python train.py --n_experts=24 --d_expert=224 --moe_layers=[3, 4, 5, 6, 7, 8] --normalize_top_k=false --routed_scale=2.0 --balance_loss=0.000265 --router_noise=0.05 --scale_expert_input=true --lr_router=0.000337 --vocab_size=11745 --optimizer="soap_variant" --max_seq_len=768 --dataset="wikipedia_en"
Below are experts of layer 5 (counted from 0) of a mixture-of-experts language model. Rows are named router (the router's row for the expert), down (a neuron's output weights, with its number) and show model dimensions 0-159. Each number is 128 + 32 x the weight over its row's rms, rounded and kept within 0 to 255.
Before each expert's rows: "comes before" lists some tokens at least twice as common just after its tokens as in all text. This comes from a sample of Wikipedia text that the model never trained on. Tokens count by the router's weight.

# expert 11
comes before: "0", " |", "%", ".", "5", ")"
router [133 126 126  92 159 110 100 153 173 103  99 118 152  78  75 171 116 145 152 134 159 140 125 139 127  91 128 144 184 160 144 133 154 144  42 184 175 185 103 142 131 113 119 162 119 150 171 167 133 113  64 185 118 104 139  76  95 201 106 158 164 161 153 134 158 187 133  86  89 118 173 139  90 172 139 109 185 116 155 113  81 121  80  89 135 164 126 146 149  97 138 151 108 131 199  73  94 148 117  99 129 168 126 135  93 149 147 165 108 129  72 106 111  56 138 170  84 151 194 125 134  80 107 124 132 175 188 105 124 126 116 100 138  74 111  84 119 117  94 210 122 106 137  96 146 127 114 127 142 134 134 152 183 120 153 124 134 169 120  96]
down0 [156 197 152 146  99 106 158 143 179 107 169 139 159 215 109 117 120 175 108  71 174 194 159 115 186  73 107 173 141 113  85 135 143  90  95 130 182 157 124  73 106 158 112 143 123 138 151 136 117 140 116  64 129 162  88 124  82 153 152 157 102  62 147 115  78 116 136 112 163 138 142 150 125 150 113  37 130 155 120 101 116  91 122 146  74 140 138 125  66 152 121 167  80 117 175 115 146 111 141  90 185 144 118  89 112  55  86 175  83 154  95 115 107 139 158 120  91 187 157 165 147  90 132 115 110 131  91 165 119 107 159 168 116 155 107 122 131 161 157 150 130 153 135 154  72 141 161 115 134 139  96 126 160  68 104 101 111 114 139 157]
down1 [152  65 114 132 110 108 178  95 133 126  86  87  77  59 136 104 150 107 120 190 157 147 125 149 122 151 104 162 105 121 155 137  81 120 131 129 180 121 124 138 124 135 160 134  82 116 133 134 107 113 137 208 106  87  93 108 107 121 147 101 115  87 149  91 175 127 133  92 255 108 107 102 102 116  98 131 165 130 120 160  99 120  79  98  84  92 178 147  99 141  98 154 173 162 141 128 102 138 103  95 160 160  91 153 107 146 171 169 143 119 116 118 141 184 103  85 130  73 155  84 110 127  91 105 151 185 116 118  73 151 109 132 106 142 164 126 106 117 142 121 154 124 125 127  99 159 157  66 101  90 194 172 126  69  93  49 119 116  89 157]

# expert 14
comes before: "8", "6", "7", "4", "5", "9"
router [101 123 106  67 144 131 101 141 167 130  83 122 158 107  81 152 118 139 145 121 161 152 121 132 168 114  97 187 175 143 155 132 156 110  62 165 156 173  94 147 154 120 115 148  98 170 155 173 128 122  69 175 116 144 129  93 115 178 126 161 162 169 141 120 166 183 151  70  74  80 184 133  93 145 118 131 158 121 164 137 100  90  47  75 123 149 109 151 145  90 139 145 112 141 177 105  75 137 121 139 103 184 102 132  89 176 154 178 114  87  96  97  97 104 167 178  89 135 154 130 106  95 116 109 134 185 191  90 137 133  98 100 147 103 110 128 134  88  77 179 154  93 133 108 189 118 113 112 140 146  90 143 137 109 159 143  69 168 136  63]
down0 [143 112  84 128 150 141 132 106  96 109 132  90 156 125 121 110  73 105 127 110  73 155 127 121  78 114 120 152 114  71 131 140  86 151 151 171 103 164 225 118  79  86 127 109 108  92 128 146 110 139 151  86 124  63 182 124 158 134  90 122 112 104 129 136 149  79  87 189  93 170 119 133  69 114 113 151 186 129 107 198 179 116 186 159 129  96 185 113 124 155 112 127  84 133 156 135 156 144 106 105 208 161 150 155 122  92 152 125 125 117 145 164 152  99  95 110 117 150 136  90 110 128 183 106 125  96 117 157 115 107 202 113 121 131 138 180 190  87  24 135 122 158  80 137 186  98  81 108 150 176 118 139 143 121 109 106 157 131 123 125]
down1 [145 147 150 138 145 121 196 129  91 117 126 101  98 151  65 191 113 170 192 126 145 154 102 122  77 154 112  72 146 161  48 175  75 136 143  68 162  85 143 117 129 123  93 134  95 180  49 129 166 174  95 138 111  74 134 149 126 118  79 137 141 112 122 121 116 107  89 153 103 161  68 174  65 120 143 137 160 183 148 135 113 143 106  92 100  53 100 167 109 109  88 140 115 111 141 104 138 146 122 110 141 137 144 167 135 131 138 126 139 122 146 138 110  91 134 134 109 155 100 148 141 134 174 109 169 144  56 160 138 141 182 140 156 199 170 136 113  81 127 119 159 175  99 144  94 150 142 134 121 173 149  90 145  79 181 147 177 128 167  72]

# expert 2
comes before: " the", " a", " his", " their", " its", " her"
router [105 127 126 109 137 112  63 156 145  89  66 122 147  82  96 133  83 101 110 108 110 179 153 139 131 109 115 180 155 130 158 171 154  92 117 154 172 168  73 113 120 107 113 161  96 123 195 154 132  73  94 143 119 138 127  83 127 193  81 143 187 148 130 115 135 157 144  90  69  70 194 153 120 163  96 139 163  98 141 116  69  90  90 121 131 141 108 140 173 125  98 126 120 111 169  93 102 165  92  86  82 174 104 104  80 168 184 185 107 109  61  85  97  67 187 196 123 169 158 128 117 118 134 100 154 152 153 113 101 160 102 131 158  73 111 119 112 121  99 158 177 133 152 100 136  93 132 117 150 104  93 147 108 133 160 139 108 146 105  97]
down0 [163 141 112  88  79 164 134 116  69  99 133 123  73  86  56 174 112 168 122 143 182  96 108 109 145 100  69 140 110 164 165 163  94 134 137 165 107 164 125 160 130 120 104 161 103 158  84 127 160 178 168 143 113 142 143 140 150 101 183 170 190 167 132 110  60 118 158 157 145 144  98  99 151 164 122 208 142 171 170 124 130 149 140  77 102 141 106 133 194 120 118 166 106 124 123 142 123 175 110 144 131 145 132 148 147 162  72 166 158 174 127 118 141 174 113  52 118 100  98 126 128 162  79  99 118 147 125 107 142 136 101 147 128 115 122 105 189 129 160 163 164 169 143 175 119 135  97 117 149 195 133 117 145 199 183 104 142 104 203  95]
down1 [152  61 138 141 146 119 146  80 104  84  84 131 171 115 122 199 165 139 148 115 165 168 123 111 165 106 137 113 153  51 137 101  91 182 158 157  88 156 185 127 130 119 134 154  92 108 114 160 113 150 171 112 173 149 125  81 106 105 183  96 159 135 136 132 158  32 139 174 136 121  98 144 119 140 137 126 126 125 110 190 105 155 146 143 118  74 136 121 164  94 154 113  97 161 154 136  96 119 129 146 119 123 134 162  75 152 122  49 104 177 139 163 128 152 122 115 123 159 196 120 144 104  81 153 128 116 106 132 108 105 128 134 105 148 159 169 134 154 143 126  78  87 128 127 124 139 104 101  58  64 163  95  10 128  62 104 143 127 114  88]

# expert 20
comes before: "0", "9", "1", "8", "2", "7"
router [137 134  89  95 152 143 103 139 159 110 100 133 151  90  85 160 122 114 168 138 136 188 120 147 149 112 111 177 142 148 134 162 150 117  82 169 160 188  93 146 128 140 125 135 131 151 173 184 114 131  92 149 122 168 139  99 118 193  73 139 162 160 130 144 147 180 126  83 111  83 199 145 101 167 136 115 171 127 130 139 117  80  97 104 148 142 126 171 152  92 133 175 141 148 182  52 105 132 115 152 145 180 103  93 107 217 128 174 102  85  81 105  69  97 181 176  77 183 144 129 119  85 105  64 123 174 199 120 154 148 110 107 163  94 127 130 132  99 101 170 138 129 202 100 160 106 124 104 158  92  93 164 125  94 139 111 116 139 136 129]
down0 [130 152 157  85 114 120 166 192 159 104 112 116 130 127 139 166  78 130  87 168 105  79 130 150 112 117 153  72 115 130 130 137 145 171 134 175 175 138 152  73  73 150 102 115 175 174 138  98 146 121  94 144 148 129 105 184 185 110 201 104  95 104 100 144 128 174 127  87 130 110 192 128 131 123 121 134 164  61  89  93 138  53 175 152 132 143 116 117 134 150  91  85 139 131 153 144 131 143 196  88 134 101 162 118 111 125 170 148  97 140  82 126 139  72 114 185 162 115 131 121 110 150  74 190 174 162 125 141 119 111 122 135 120 122 139 177  96 180 214  79 114 107 143 139 170  88  88 103 125 178  88 166 138 145 126 175 188 107 113 127]
down1 [ 88  85 121 104 152 137 167 126  92 157  95 154  85 185 137 151 147 155 159 161 101 125 117 135  88 126  80 102 144 123 151  99 159 161  96 157  57 154 179 138 132 116  40 117 134 192 121 117  90  80 120 140 156 104  58  78 113  68 171 131 159 200 122 136 126 186 160 145 148 118  91 129 131  88 148 132 182 131 189 185 158 115 140  79 157 172 169 108 146 153 136 127  73  99 125 161 154 124 108 100  54 132 116 174 101 124 125  98 127 141 151 123 144 146 170 174 141  74 176 118 121 165 149  88 130 116 182  98 123  99 150 136 153 154  67 143  80 158 151 169 145  95 121 163 143 130 120 133 160 142  91 140 111  84  88 116 119  93 163  85]

# expert 4
comes before: "==", "\n", ":", "===", "The", "In"
router [112 147  93  83 118 103  49 167 189 104 127 105 153 124 111 194  98 163 131 105 155 136 143 111 144 129  93 166 116 119 148 120 138 100  67 139 191 130 118 160 118  93 114 155 114 153 170 139 110  94  87 148 124 131 107  68 126 142 136 130 172 129 128 137 164 179 157 113  96 139 169 166 133 118 104 146 172 168 144 123  92 140  95  63 113 146 107 188 153 140 104 127  92 154 179 108 140 173 109 102  49 174 116  95  58 174 100 138  83  72  92  67 103  73 150 154 101 123 115 133 163 131 124  75 156 192 170 113 140 115  63 113 140 143  78 137 104  90  84 177 137 152 125  80 126  94 129 139 132 102 141 160 140 103 146 127  76 147 167  62]
down0 [153 107 168 117 214 116 151 156  98 102 199 125 164 113 114 133  69 155 160  57 118 121 115 130 116 122 123  84 124 105 121 121  45 100 149 134  94 125  95 104 150 122 102 143 135 148  69 140 171 126 143 116 187 142 141  89 153 136 111  98 122 147 138 139 164 117 111  71 109 124 135  58 129 136 217 147 121  97  74  78 136 118 122 136 121 152  69 153  68 161 114 151 176 150 140 130 122 143  97 123 164 131 138 123  76  98 140 118 140 121 129  73 166 136 135 123 119 105 130  89 115 154  68 110  60 175  56 114 135 133 202  94  83  58 117 120  64 125 172 161 144 144 176 145 129 112 153 115 130  86 107 110 145 176 126 151 141  75  96 108]
down1 [183  94 105 170 140 134 133 145  71 108  59 172 138 118 168 166 143  96 108 169 146 156 143  76 151 163 150  91 123 153 133 156  48 149 127 159 151 118 125 165 192 107 117 120 180  81 120 163 130  91 188 140  86 148 146 159 125 131 121  81 126 131 179 101 140 123  96 170 110 129  91  95 120 110 113 146 139 143 169 116  61  79 160 115 159 100 169 105 139 164 154 132 141 113 110 100 100 119 130  85 125 125 175 176  82 162 138  96 146 115 100 103 108 135 114 191 161 157 131 151 128 143 175 117 162 116 113 100  89 113 174 139 142  34 156 170 145 104 214 162 177  97 188 102 111 158 115  94 109 115  67 163 132 152  95 122 156  77 141 127]

# expert 23
comes before: "1", "2", "3", " |", "4", "5"
router [135 130 110  94 141 140 115 137 186 139  89 105 146  75 130 156  88 110 117 121 163 168 125 122 154 106  87 174 173 154 156 154 192 105 100 174 161 184  91 132 140 122 136 143 110 153 147 159 148 112  97 157 132 121 159  97 111 160  86 134 136 144 157 119 117 171 157  75  63  81 156 169 122 157 134 127 142 118 127 131  92 119  76  93 113 130 139 169 211 139 154 152 118 128 144  73  87 161 105 112 111 207  74  83 108 162 141 166  83 101 105  57  96  96 152 184  83 129 168 108 133  91 125 104 112 141 180  61 124 116 121 133 170  84  71  78 104  89 113 151 156 119 199 121 188 117 116 149 137 111 100 160 181 108 137 130 127 184 156 103]
down0 [142 175  77 109 160 121 186  64 125 160 174 150 140 164 150 114 185 158 135  90 143  75 164 109  72 128 130 142 176 155 158 160 111 192 142  97  74  68 101 137 110 165  79  88 163 113 137 126 136 121 147 157  60 108 140 162 113 125 156 124 118 166 158 130 136 101 144  87 105 199  90 147 145 130 149 159 156 169  99  97 146 118 149 189 112  88  77  92 147 163 113 145 148 147 106 140 142  83 102 156 148 133 120 161 136 171  83 132 112  70 155 165 130 148 114  99  95 129 118  60  77 175 149 133 113 166 134 124 152 180 143 148  87 105 122 155  86  95  87 151 148 104  85 117 141  84  78 226 111 151 141 110 147 137 118 118 182 147 112 102]
down1 [112 176 139  99 113  80 109 128 157 133  83 111 115  98 127 119 189 115  73 136 211 121 137 112 123 125 135 106 152 122 126  82 125  92  81 162 120 155 107 135 106 133 144 128 105  56 117 166 110 126 108 155 145 150 144 187 215 100 132 149 160  95 116 199 133 130 144 198 122 147 112 156 160 107 121  99  67 132  98 155  84 124  81  90  63 168 104 135 151 136 174 111  88 142  93  54 201 119 118 146 119 158 168 127 129 150 107 141 133 128  95 123  90 193 129 156 169  70 134 110 203 103  74 143  80 103 104 150 129 122 104 178  63 126  76  89  90 165 135 154 104 128 140  79 106 112 135 103 133 107 154 103 122 145  86 130  99  96 141 131]

# expert 13
comes before: " the", " he", " a", " it", " they", " she"
router [126 116 112 119 157 142  85 151 131 150  65 102 136  96 127 154 120 110 133 107 126 154 138 123 125 115  85 152 188 157 164 171 176 137  88 144 203 148  82 127 148  83 131 154  72 171 152 122 138 104 126 159 117 143 113  74 139 197 109 161 160 139 137 105 142 210 154 110  77  96 196 148  85 180 130 113 170 131 180 136  83  89  84 129 127 145 131 153 156  65 115 139 117 128 163  85 111 150 132 157  85 176  75  77  68 135 115 158  88 104  50  88  77 107 178 169 101 126 157 121 150 121 113 104 147 181 151  82 102 196 101 119 151 118 100  98 112 117 130 170 147 104 148  94 129 121 133 156 161 127  88 156 140 129 164 107  73 134 120  83]
down0 [131  99  97 137  74 104 147 113 138 116 128 131  67 106 120 175 165  75 128 124 145 136 121 154 106 132  81 139 153 122 155 142 160 153 116 110  98 149  92 119 161 145 140 149 129 116  80 145 144 134 118 125 143 107  69 133  93 159 121 133 150  87 150  61  76 148  84  68 123 106 124 170 121 123 146  75  92 100 125  99 110  93 123  97  98  92  75 109  86 140  95 185 116 127  96 167 177 102  75  17 134 225 161 113 140 173 122 122  94 124 145 163 100 119 107  88  99 102 150 123 148 143 243  83 159 144  46 148 103 120 146 101 105  88 106 121  95 180 137 108 124  94 104 143 131 150 123 163 134 101 102  75 100 147 123  87 121 151 117  99]
down1 [120 163 154  71  62 156 100 108  63 148 148 116  75 108 110 190 107 150 153 110 115 114 160 143 150 103 121 140 120 145 107 170 217 143 135  95 130 122 158 117 128 150 107 145 102 128 101 199 205 181 131 141 107 136 173 138 144 150 121 170 148 127 173 118 206 155 132 117 124 118  92 174 103 100 146 170 107 172  93 126  97 158 116 189 100 181  99 104 130 115 125 147 160 102  96 110 123 140 129 124  80 144 116 157 154 119 190 145 120 151  85 123  94 181 135 143  96  78 118 201 109 128 112 118 159  99  64 150 140 139 128 121 166  71 141 133 134 145 181 177 174 119 222 119 159 158 134 196  94 139 127 108 109 177 135 142 128 111 119 162]

# expert 1
comes before: "1", "-", "2", "born", "N", "R"
router [127 101  95  81 151 121  96 143 160 113 110 101 152 117 109 173 123  94 145 136 159 190 160 109 175  96 111 172 171 135 158 152 192 117  64 140 138 184  96 126  99 132 102 164  84 161 173 133 126 113  89 176 160 132 148 110 138 201  92 152 164 127 180 101 149 189 148 114  42  80 161 128 109 145 113 104 141  96 175 109  76 106 106  87 126 161 137 178 206 115 126 142 134 132 151  86 108 150 110 140  84 166  82  92 119 155 153 181  89 103 127  71  79  95 171 177 118 157 147 124 129 125 129 103 142 138 169 108 140 143 124  93 142  73 122  67 121  73 111 169 170 125 176  85 147 106 145 145 124 112  71 168 148 130 169 130 105 137 121 110]
down0 [ 98 169 170 113 119 161 102 101 146 159 145  93  86 108  97  72 149 116 148 178 144 158  83  95 117 103 127 113 164 147 146  72 200 111 174 115 163 134 161 128  93 148 172 202  85  61 118 109 172 148 173  82 133  62 115 149 130  85 151 126 143  84 119 131 115 164 205 143  69 128 104 136 141 110 113  55 106 119 117 191 148 165 166 184 136 141 147 111 124  92  59  74 135 121 200 134 157 155  83 121 113 124 142  94 106 150 126 154 100 142 150 187 162 140 109 153 142 160  90 120 113 120 142 115 113 142 124 123 146  89  87 146 107  97 103 118 103  93 133 153 111 122 113  89 137 102 110 159 149 145 173 123  55 112 174 155 164  63 120 106]
down1 [103 151 190 118  46 152 170 182 185 165  80 159 104 120 160 163 155 113  97 116  81 129  62 137  79 152 142  97 122  89 148 129 112 139 141 202 174 150 149 100 127 120 113 163 168  80 152 133 147 122 136  60 147 134 119 153 152 133 169 126  91 159 149 154 134 187 107  96  88 188 114 123 119 112 150  98 131  90 143 135 117 160 100 130  97 129 139 174 163 137  79  97 121 109 164  72 117 137 135 177  84 112 122 109  92 210  82 138  65 178  88 148 180 133  93  81  98 137  96 133 112 152 111 114 103 169 130  58 143  93  87  92 116  88  98 107 131 105 121 143 152 137  76 147 111  82 132  91 133  91 168 136 144 132  90 107  85  99 147 113]

# expert 3
comes before: " of", ".", ",", " was", " in", " to"
router [103 137 111  86 179 128  84 164 152 148 103 124 156 114 134 179 112  89 169 146 164 144 130 110 158  97  86 150 162 166 162 120 150  84 102 172 201 169  65 159  93 105 137 163  77 147 185 139 144 116  94 133 107  84 130  87 118 150  95 182 150 169 175 127 123 188 135  88 105 116 193 150  90 164 141 122 143 147 129 136  86 101  95  87 128 147 145 163 141  81 141 137 104 156 204  80 103 138  97  97  84 134 100 113 100 145 153 130 113 110  89  96  76 144 174 157  48 119 138 118 132 125  97  93 143 193 181  89 114 124  89  97 179 133  97 111 140  83 100 139 127 135 159 101 161 119 114 123 134 107  29 144 133 144 163 125  87 122 120  95]
down0 [166 174 125 136 160 132 112 143 129 131 147 115 115 125 123  97  75 137 171 113 121  89 180 170 103  97 163 136  90 155 169 142 150 107 152 154  46 102 106 152 139 171  96 155 146 124 107 148 142  85 115 113 164 151 119 175  87  96 121 122 140 208 140 125  98 140 135  71 125  97 113 120 157 127  97 159  66  88 112 148 123 179  76 137 140  83 139 140 142 102 111  93 165  82 173 128 190 122  86 101 167 132 172 189 158  87 111 150 157 111  47 120 120 132 118 149  90 194 148 181 168 106  96 176 111  76 126 123 116  75 139 152 174 164 103 132  98  77 133 119 106 182 129 110 204 120  71 120 161  98  83 116 122 135 157 165 129 176  99 154]
down1 [141 120 103  74  89  96  94 120 132 102 166 135 139 117 156 142 137 199  88 119 107 124 139 151  57 119 159 104 114 133 121 154  97  72  89 124 130 148 138 110 138  62 110 149 159  97  67  89 182 202 158 127 156 105 137 105 137 175 128  98 138 120 146  91 128 188 127 109 134  86 155  97 119 100  92 114  90  78 166  80  87 113 121 128 120 133  99 157  76 181 143 138 165 124 168 130 132  96 202 164 111 120 188 117 163 146 119 120 136 122 111 122 109 131 140 107 141 156 126 128 101  81 139 119 167  79 255 131 130 186 104  82 180 136 134 152 144 194 113 114 126  66 133 112 150 134 129  87 114 129 107 142 191  94 119  99 146 175  97 123]

# expert 16
comes before: " ", ":", " \"", " UTC", " W", " A"
router [ 99 144 119 134 123 130 107 149 129 134 101  97 122  94  96 174 125  97 157 140 122 129 131 107 168 125  85 183 154 109 175 180 146  84  60 161 168 217  92  99 125 138 100 163  77 131 165 145 155 139  95 153 149  98 108 104 134 218  98 132 167 148 148 141 142 152 144 100  51  92 184 119 124 166 124 122 167  96 154 118 104 111  74  92 116 166 132 183 216  97 129 119 125 122 185  82 103 146 108 127 106 205 124  71 133 148 142 128 106 104  65  80 109 101 135 192 103 148 131 124  94  96 117  86 110 153 152  95 115 177 119 122 177 104  76 101 116 118 121 143 131 134 144  79 174  67 114 136 105 104 105 146 167 103 133 103  84 139 128 106]
down0 [ 99 130  98 150 145 136 159 197 126 123 126 142 112  83 129 120 139 105 113 161  73 116 140 106 101 192  69 165 199 113 166 124  82 166 154 125 110 110 131 201  70  87 108 149 135 132 159 155 105 114 168 116 108 103  75 128  99 107 111 178 161  87 122 166 148 131 111 160 103  80  68 158 141 118  91 153 142 106 110 174 130 141 147 172 174 135 124  94 169 115 125 107 129 113 126 169 167 159 107 108 138 155 100 115  80 132 149 131 103 115 161 169  79 136 117  88 135 162  98 147 190  88  51 136 105 145   6  76 143 125 161 150  82 116 162 164 132 136 149 212 136 147 152 149 138 150 127 117 169  95 113 162 130 157 156 132 130  81  85 140]
down1 [146 129 146 154 129 148  71 149 111  75 149 129 155 103  81  85 173 152 199 139  44 154 132 122 168 157 160 145 142 177 172 132 167 108 169 126  97 143 125 124  77  88  85 100  92 111  94  98 167 135 105  91 136 107 140 171 120 171 137  56 121 116 156 104 122 129 119  96 105 199 120 118 137  87 148 125 101 111  95 191 188 191 114 123 122 117 118 111 110 149 152 122 141 129  51  96 133  59 136 105 168 132 121 144 181 113 177 166 158 120 134 136 188 122 123 130 116  53 155 128 139 111 142 125 122 152 125 128 129 137 119 163 143  92 228  96  81 176 176 177 116 142  89 140  99 124 140 146 161 144 122 131 147  77 110  85 113 162  94  95]

# expert 6
comes before: "\n", " The", "-", " He", "|", " In"
router [108 115 127 100 125 121 104 134 172 103 123 101 112 108 114 181  95 139 141 125 127 181 125 112 155  56  83 166 176 135 128 139 169 101  52 136 172 169  59 158 133 104 144 152  80 109 147 155 127 149 101 170 105 169 147  79  88 201 103 155 160 150 125 151 143 166 126  87  74  65 164 162 102 171  97 127 152 107 164 146  84  95  91  99 115 167 105 174 206  77 144 158 135 117 164  74 116 162 138 114  86 176 121  84  96 146 120 141 102 134 104  77  87  67 151 162  92 126 135 119 114 104 115 107 132 209 172  84 119 116  75 117 161 131 126 104 115  67 111 169 138 121 154  77 152 115 128 118 175 125  93 134 131 118 160 137  86 138 134 114]
down0 [133 146 198 112 108 147 120 179 100 132 153  66 146 113 157 100 118  96  85 183 157 127 142  86 152  81 156 161 158 122 146 152 168 212 114 113 132 120 170 128 135 114 190 141 114 116 121 122 178 133 130 160 112 167 155  58 134  69  71 139 158 124  78 111 176 147  74 153 148 121 155 163 133 136 167 159 118 149 149 118 146 230 140 132 152 133 100 117 101 110 143 163 194 149  87 159 142 125 153 122 102 143 101 104 152 195  82  58 143 141 190  97 107 170 161 166 147 153 137 100 148 117 122 170 136  95 112 111  96 110 144 120 171 130 124 125 174 182 126 120  32 126 148 125 120 104 120 117 138 125 133 174 148  72 137 155 132 116 122 190]
down1 [166  73 126 140 116 126 147 111 151 134 145 211  72 190 178 119 153 134 132  72 125 161  97  56 187 141 130  91 158 106 157 113 127  56 140 139  81  89 114 158 126 129 120 110 141 143 159 129  60 184 109 151 114 146 131  73 138  91 111 130 130 146  98 170  89  94 141 130 135  73  89 155 149 109 112 117 147 125 170 104 143  77  68 121 128  83 111 138  94 163  95  98 138 121 113 115 134 107 157 153 117 118 158 131 117 148 107  96 131 108 113 156 124 161 106 149 100 133  53 148 116 113 192 176 163 142 168 113  45  81  60 169 107 121 145 160 123 152  84 109 122  78 154 128 156  82 114 148 179 157 170 104 148 134 138 103  85  72 152 184]

# expert 15
comes before: " |", ".", "0", "–", ";", "6"
router [126 133 139  75 137 117 100 125 175 143  70 114 141 101 102 166  98 110 133 121 144 151 137 112 149 104 131 163 178 161 126 153 161 119  88 169 194 187  92 147 129  99 107 160 123 158 155 165 136 141  65 154 133 139 149  84 116 176 113 126 176 156 145 119 157 181 139  68  97  86 166 126  54 153 120 118 164 128 147 101  84 116  93  52 149 161 131 170 144 123 130 144 107 142 190  69  64 158 114 118 101 200 116 116  80 148 122 211 110  80  82 117  84 121 129 155  71 157 131  86 153  59 109 102 128 170 185  98 136 136 127 138 168  93 106  90 118  97  99 166 150  95 141 115 176 124 134 101 150 127 112 156 163  74 136 119 118 172 135 118]
down0 [131 128 176 122 151 155 165 159  97 106 123 110 121 135 142  78  93 146 146 210 138 159 159 152 104 122 178 189 150 190 125  45 167  88  78 107 157 115 165 112 213 108  97 131 130 210 108 141 149 197 111 130 116  94  94 160 142 123 118 151 128 112 121 128 123  97 179 124 167 126 185 143 113 140 128 114 114 130 121 120 101 181 140 127 105 113  88 105 188 130  91 150 192 134  84 103 119  60  93 112  97  95 168 145 142 142 120 109 126 150 205 136 107 119  66 111 138  76  77 153 111 115 147 180 137 163 127 102 116 155 123 159 127 160 177 116 152 125  79  92 156 144 130 161 116 188 121 166 157 165 163 110 109 196 117 144 150 140 111 108]
down1 [164 104 176 209 103  76  75 111 156 106  75 108  88 146 129 101 160 108 158 132 165 124 152 150 135 165 143 146 146 138 149 131  92 130 128 176  99 124  92 116 147  91  96  49  76 107 105  42 141 104 108 140 106 117 143 121 151 150  82  76 110  79 161 164 142 198 116 141 142  88  80 107 144 140 118 170 144 126 212 133 129 175 125 163 111  94 139 155 113 111 120 117 146 129  99 120 113 125  91 141  69 111 134 148 105 143 112 201 150  43 143 130 108 130 159 129 115 155 175  94 180  95 159 130 104 125  96 179  49 119 119 126 130 110 127  98  83 140 132 115 123 158 170 152 125 122 125 174 117  64 108 132 119 141 174 117 131 154 208 162]